config = dict(
    n_layer=8,
    d_model=448,
    n_experts=24,
    experts_per_token=1,
    d_expert=512,
    d_shared_expert=640,
    activation='gelu',
    moe_layers=[1, 2, 3, 4, 5, 6, 7],
    router_score='sigmoid',
    normalize_top_k=False,
    routed_scale=1.0,
    balance_loss=0.00139,
    balance_bias=True,
    router_noise=0.3,
    scale_expert_input=True,
    init_std_router=0.0184,
    lr_router=0.000571,
    vocab_size=16384,
    norm='rmsnorm',
    norm_eps=1e-05,
    tie_embeddings=False,
    optimizer='adamw',
    lr=0.000649,
    beta1=0.9,
    beta2=0.99,
    grad_clip=2.0,
    batch_tokens=[32768, 65536, 131072, 262144],
    seq_len=1024,
    train_tokens=549100000,
    steps=5849,
    dataset='wikipedia_en',
)
Below are experts of layer 5 (counted from 0) of a mixture-of-experts language model. Rows are named up (a neuron's input weights, with its number) and show model dimensions 336-447. Each number is 500 + 40 x the weight over its row's rms, rounded and kept within 0 to 999. Numbers have three digits each.
Before each expert's rows: "gets" lists some tokens that make up at least twice as much of what it gets as of all text; "mostly gets" lists some tokens that are sent to it at least half of the time. This comes from a sample of Wikipedia text that the model never trained on. Tokens count by the router's weight.

# expert 13
gets: ".", "s.", ").", ", and", "==", "\"."
mostly gets: ", but", "\".", " because", " when", "ing.", " until"
up0:513495497509499410504503448573439514448483504531481529465501454513524464463538503492537536570530394526522537506398465503470515483488482513512503454505450467553497518485482488515530479474445487516421429551476455527521480485497464507487516542546481484563494432510442480558495583583377564477465534498508481497515513421572554519539529539498
up1:519526537567564553487454540438553521502530437510433460458501546489489473553554489485549494496525444488551423534510539559526416539490537508530492449496481459527515473531506504515597439437498453486478481480516497476540507410545455537526471556535507484573507497530466418555486481511507534550545454553531541608515537407517538489476484557456
up2:521460523432505531461584504494535496514517484496562468472488497518462484423431433399513498481506536489519475565484606504532499437518477383498488462510414524525513487589421507463568537497504397495470473632450472454497465565534486481568527489516495510501532446414461496582442487516507503526518445461541543494412516470502553494556511492503

# expert 7
gets: "\n", "\n\n", "|---|---|---|---", " | Succeeded by", "- \"", "\" Transliteration: \""
mostly gets: "\n", "\n\n", "- \"", " | Succeeded by", "\" Transliteration: \"", "|---|---|---|---"
up0:458368512489532564479523426492551453469524530446485444524492458519491474601486508530514512523479497478476481528504543513501552444519464505469491495510417535524546516487486473526538487504520484512465509486505467482499438552534496518483568514466501501486524542536580510512506473485545509432493485501509494466434578545484476474489470501464
up1:526614521507491497557474511471548467444491485492512509478480508480506558525492550453465501532378517446526461501563451613536568567543511493491586444478488485441491552516528493491471508477518447507462467488553536482511528477465540482500506508586558482472475533541501522546466505563480526569467475476395559476507515515539540547543530576469
up2:508572386447587463518507564500483496468501485590512458535528477471564443569551560524487535480405487536512497440548433505522499467475528548511461542459496484488539526489521513498475465523473508518550521460488431539479500501476455562494560527508524485480526526559433523468529515539521537526546479457508545394493433497543515544602482525416

# expert 16
gets: "–", "-", "/", " He", " he", " that"
mostly gets: " He", " who", ", he", ", which", " he", ", who"
up0:526551491470603578440521499518472519511419484553505468496486459575484451475583541537512446522517418485513464418545523431490433449495370485505449454515476531506571519488601531574518444538525468449508477483512443510550522527528539523521535522549503490527550470435433511516511484521424512495511472511482461541466490546530549487451533558569
up1:474567505545569524492456502474526485531456539536592508472457509482504479446518546409528459540437554592462495530532494523488472475469458458523558565525559473506486452470443537534463509466540494494485535475528536483523490444517468546449503418519513462551515517553552425586568512468520476477529468461482559568538513505532495598541544540500
up2:476507556532551498484526437523548508513433484562546500486524537485498477436470591506510562487491449542517541473481555424422374519501540469454549509490497451507525526500513547501541527522454502454464498513469457569520512500524458463467484527476555512498441486419425482547531500486409410522516555474549498563533459501529517494471478463427

# expert 1
gets: ":", ".", " | ", "°", "′", " s"
mostly gets: "′", "°", "- Coordinates: ", " (age ", " s", "', "
up0:489485494522527470420482567516515460480531515534505484580508535465462539528526553499523510486492537457470508522438512547473512536501557443474596445507481508511530461509483511473495515567460420548431519520491513550451526491531530466479512588525498466463513512497450505515490503512550472482585534446501531478547455536572496513544522438456
up1:456574491535544552455550458567540491430595564518432496442527529549509523564499460501558479503557477518541479510469446501564549499526517564470508440528518436443468497520507416538506475492455489501485525533439434502523494472488559535515544516543529441534505533453448466518499487495534544589518475508494502487546578509483586473508494481458
up2:483499487526508460540513478423490470516465575511501592490489523460491513530520530599527488503444429542500516528588462561526498457545547498484505499515514515486487449518455558465491528513453561587519489463530476482471540546561470414478562469588589536462446471496532535514484487442468601489458477506442528517428493440523551483488457499507

# expert 14
gets: " A", " E", " a", " I", " O", "A"
mostly gets: " O", " | A", " | E", " E", " A", " (A"
up0:506498490569462522471512521536427512434523540511486501438481466531497499511546497453550504480466429543451525578509484461502512536424448508476535474500567510471434483435431564460430555456504542495540396462476457463545517497536493427472585462508530463465488454491568524487455455520494544512503468480490473546482546545558502501473522451506
up1:525477477456526476514451475527432502467449526491486554574506516491584510477513465544482468485543518415470519485445556576453594510501489467531455519501423465544483490581487484501517512581501506475511529475525447464545513502487455502447523556535455430507438486533479513546499498454519530484466436512548500549462483440463539495576563468494
up2:483516502496625522534486463533516543480543514552487476514466440470477498474531498440510498524454464534523493459549479509501462466487534495519523440556555476465489524464477506497492525488434461475544602552550475555543504487491452472508450509522413487504563407579396528546537501530457526512443463435443530468510589494472433526464503537510

# expert 0
gets: " |", "|", "-", ") |", " |  |", "|  |"
mostly gets: "- Country:", " on a voyage from", " at the University of", " round)", " | AUS", ": →"
up0:480494594501556521506573471508517506465470442511551599467501537462579493556503429487538467458499538520481481508495471591514525443563496518529503508509525484533485542452572571517469566507488501510541486512531510496561465473474555468520406501517489412516552482510504472455479498505471489500453479431507526500528499499488490497569512492482
up1:458489540480518519520487479568524486476516525540509557527542436499511467445504446508521456543542541520476500602487509483512480478481441552496539449518480442562473535557486536504404500482507473515613487574567464490431527490528454517560489501519466444463614544512468523486534527558482543478515469504493494517531486550537495433417564493485
up2:404510526480543522596435488537452458527456440519550451474488547484524471562499501517505474543484468539515545444498500524524471500528529551474528525521488446453495520506482461545534469502456447498467499512524482459463461543492542485515580388534548462541524568522470477533552533461501537509441502443524541527557457452443527483405530507497

# expert 10
gets: ",", "),", "s,", ", a", ", the", ", "
mostly gets: ",", "a,", "),", "er,", ", K", "\","
up0:473583468526494494494485425473453459445487531523457525542526536520485462444502479510531433493520473540527505464510471549487476574533542472469529452442533493438517537490558485536453463460476500447523481586489428483563432513461483425565498477502548524509569574461556499569436463532513501473487489510560527482486539516512527517534519524530
up1:423494567542508461469557528539473435529530434457529460533458470559463515500448390489559436460530551501534470520481495498412489500506492526401507500489502426541523544542490462526557547439528508490532525470535506455465489500488484569492476540462428483427533479497444505481487514430515527524485451469500465415547493536618557519487498470514
up2:518477495437470540482438506477584476496488516506423476573542472525474488503541469551495528461564442498507511537382477469423592468476470532570488475513473498496544481488572512514549478537469429528529466490558426480422538595531488507472526557519518534494547494490462511548499541518500461495540459521462440468548519435488489514509529464494

# expert 20
gets: " | ", "; ", "| ", ".", ") | ", " "
mostly gets: " / (", " ft ", "- • Total: ", " | −", " | +", "; "
up0:520518538499511514556556562483501508513453500482535528415446477466499528447507506444506478483480508537436463515426463469495475479536530470553518459555472468509522543465545514533488502480481499493567474505445516524524463521590524438513503544435445429482528509506447490446451484462483509479474406486406464474539444531452446586513508515474
up1:549507494515490429496497528476414497502497471454474463479434547491510546540522509457468535534452521528451480451447522477460514424499478482566516455439499516536490487541496515447512486521533548544481475435542361452488507566433498506505521491503519461524511497633518471432499514493461482541461546511530475541460536523452509496437482550585
up2:589444465603552564505509460483452476522485510416481493509511489479546387502455537524469408497475473465563486490500522503505543456506476474516484533456503572520474498530486448564497452525533545476565477498575477523554540475507489526436566451622495532561469491532457522511479508475468505505512494503515568518535475496539504504541437506568

# expert 23
gets: " the", " of the", " The", " in the", "'s", "The"
mostly gets: " his", " in his", " as the", " at the", " its", " their"
up0:535470490492503548496515499464462526515414544552487507450490472550520562453510543473537520470498544495543496425441547503443548553507477466554484570505522546476417535465474507483509527524473518505440492532473474501478521463491567471517470524530534430518545490475523504474443502544568450519532609453580507532497573423527503370473502465537
up1:495532443484469436457549570526450474499498492531489478461544515528532527498512499468505534495464518471499506482539488590458506464562485514456506525470491549517524562560531508505493546474498568501474540547536476447489469517441518490565529484506501488469530501574495532495532447506525569521494548487536499481541476474529535464522525476524
up2:550468460480515531493446487499490493568501563486507509568504457535468471530461523524517487517569453457498425471480518411537491508516524533530487466484539512434549490488525533502543544509473486502466544457546494496509481497473516501518539540544467440495558499441476490432474484528469540496522527473530495446476519523475460541458455517480

# expert 15
gets: "0", "3", "4", "1", "5", "6"
mostly gets: " three", " four", " six", " several", " two", " five"
up0:517517484466542511428497466464478498458548460467449502513575554571478484491553467515547560455518539507516457527518563501559524509459444498560552455475492483502506525476532559527511534505461567567502408506488491500447462508552434473460468451534470462485494498500471460530557457485515552520520477545519515503532565483528495454479494462470
up1:480522590521494497568455469484485498525508526548538460512497525507533476573528526536589493526527472544483459493493512541458416473508435472554536493477527491568454481494504503600539442487498537487531503515507427441580457488455494515465556447551510497480526520560469565510546520545540489527480469466470517559509570487478467580525515491495
up2:455505511481466482566477492501417477500519516482552489463483462560481468454501607495520429525495508514387556495489483447504516512461484505501500454517562550501459525471470496472515478524498528557463453461479511420462532567476440487504523512460461508476526493505531506497519455474555540484547471522484486535493531493520549410565511465495

# expert 12
gets: "1", "2", "3", "000", "5", "020"
mostly gets: "2", "Histor", "881", "1", "960", "122"
up0:522399478472489514521495526547495474462452529496489457531534508442453542547396476495509507484485526523440502486456545526471499472550488417488466513501555572511484469505555457570499441543460470509501542492586446480546514580473485474493557495429562490479431500503568515464463526501427511532496445429447483503559536415519559481439492489500
up1:459492522509478481458565552525404481522503535569524461524492566462461477512586553501524495451494513513504490554436471444513448509565559461475498453436556520500562498491516516531518472548471506442433522439541494523537565459501461534496480450474567498553547536479531597486533530540502479504554537491466506487480510462487504526556498489529
up2:536498547502492546450469558571468501523449458524465567546583523526536541512445446624534540490488562525483503508468474464438484427504471571519513440504570496498450499528486542508547472505513507525506487515434507490502565509499479436503452523540528497514524547466476546492543489428521513527581516529544482515581480454528563520444528494425

# expert 18
gets: " for", " of", " with", " to", " on", " in"
mostly gets: " to make", " gave", " returned to", "ed for", " into", " one of"
up0:521463448533456563559569524496505484513516528505518463519546501491519492479516457503555496464443441519484454445510561520519552534528503547537539506466490519538502451486541527536474483535480457489490522510469372504511476518424443556600546507557518452539478450479478505538473497528485480444536483494490510513484474422499569463527532449480
up1:485521495472529532565498568540542498484498442539542471567493432478574545519505525453512528511417507525518559526566526462534505606509494517476471496503579466460567534574458591535519518591506453511431485585573465536573487456521474480500497533487430512460544506459477543527524465517497494452566523447501476472490532542541550506523541525509
up2:460563441487464541433452466514459505544535450528564461491536508558444527413508499486482542529521560507501526564457518435516473450429483511436454513497520494505511551542465475510559438548488471513515494486509484584484494532515558533512466505512468518540526499517476481468446562429504491483542521509508487536465556409556520480487447428485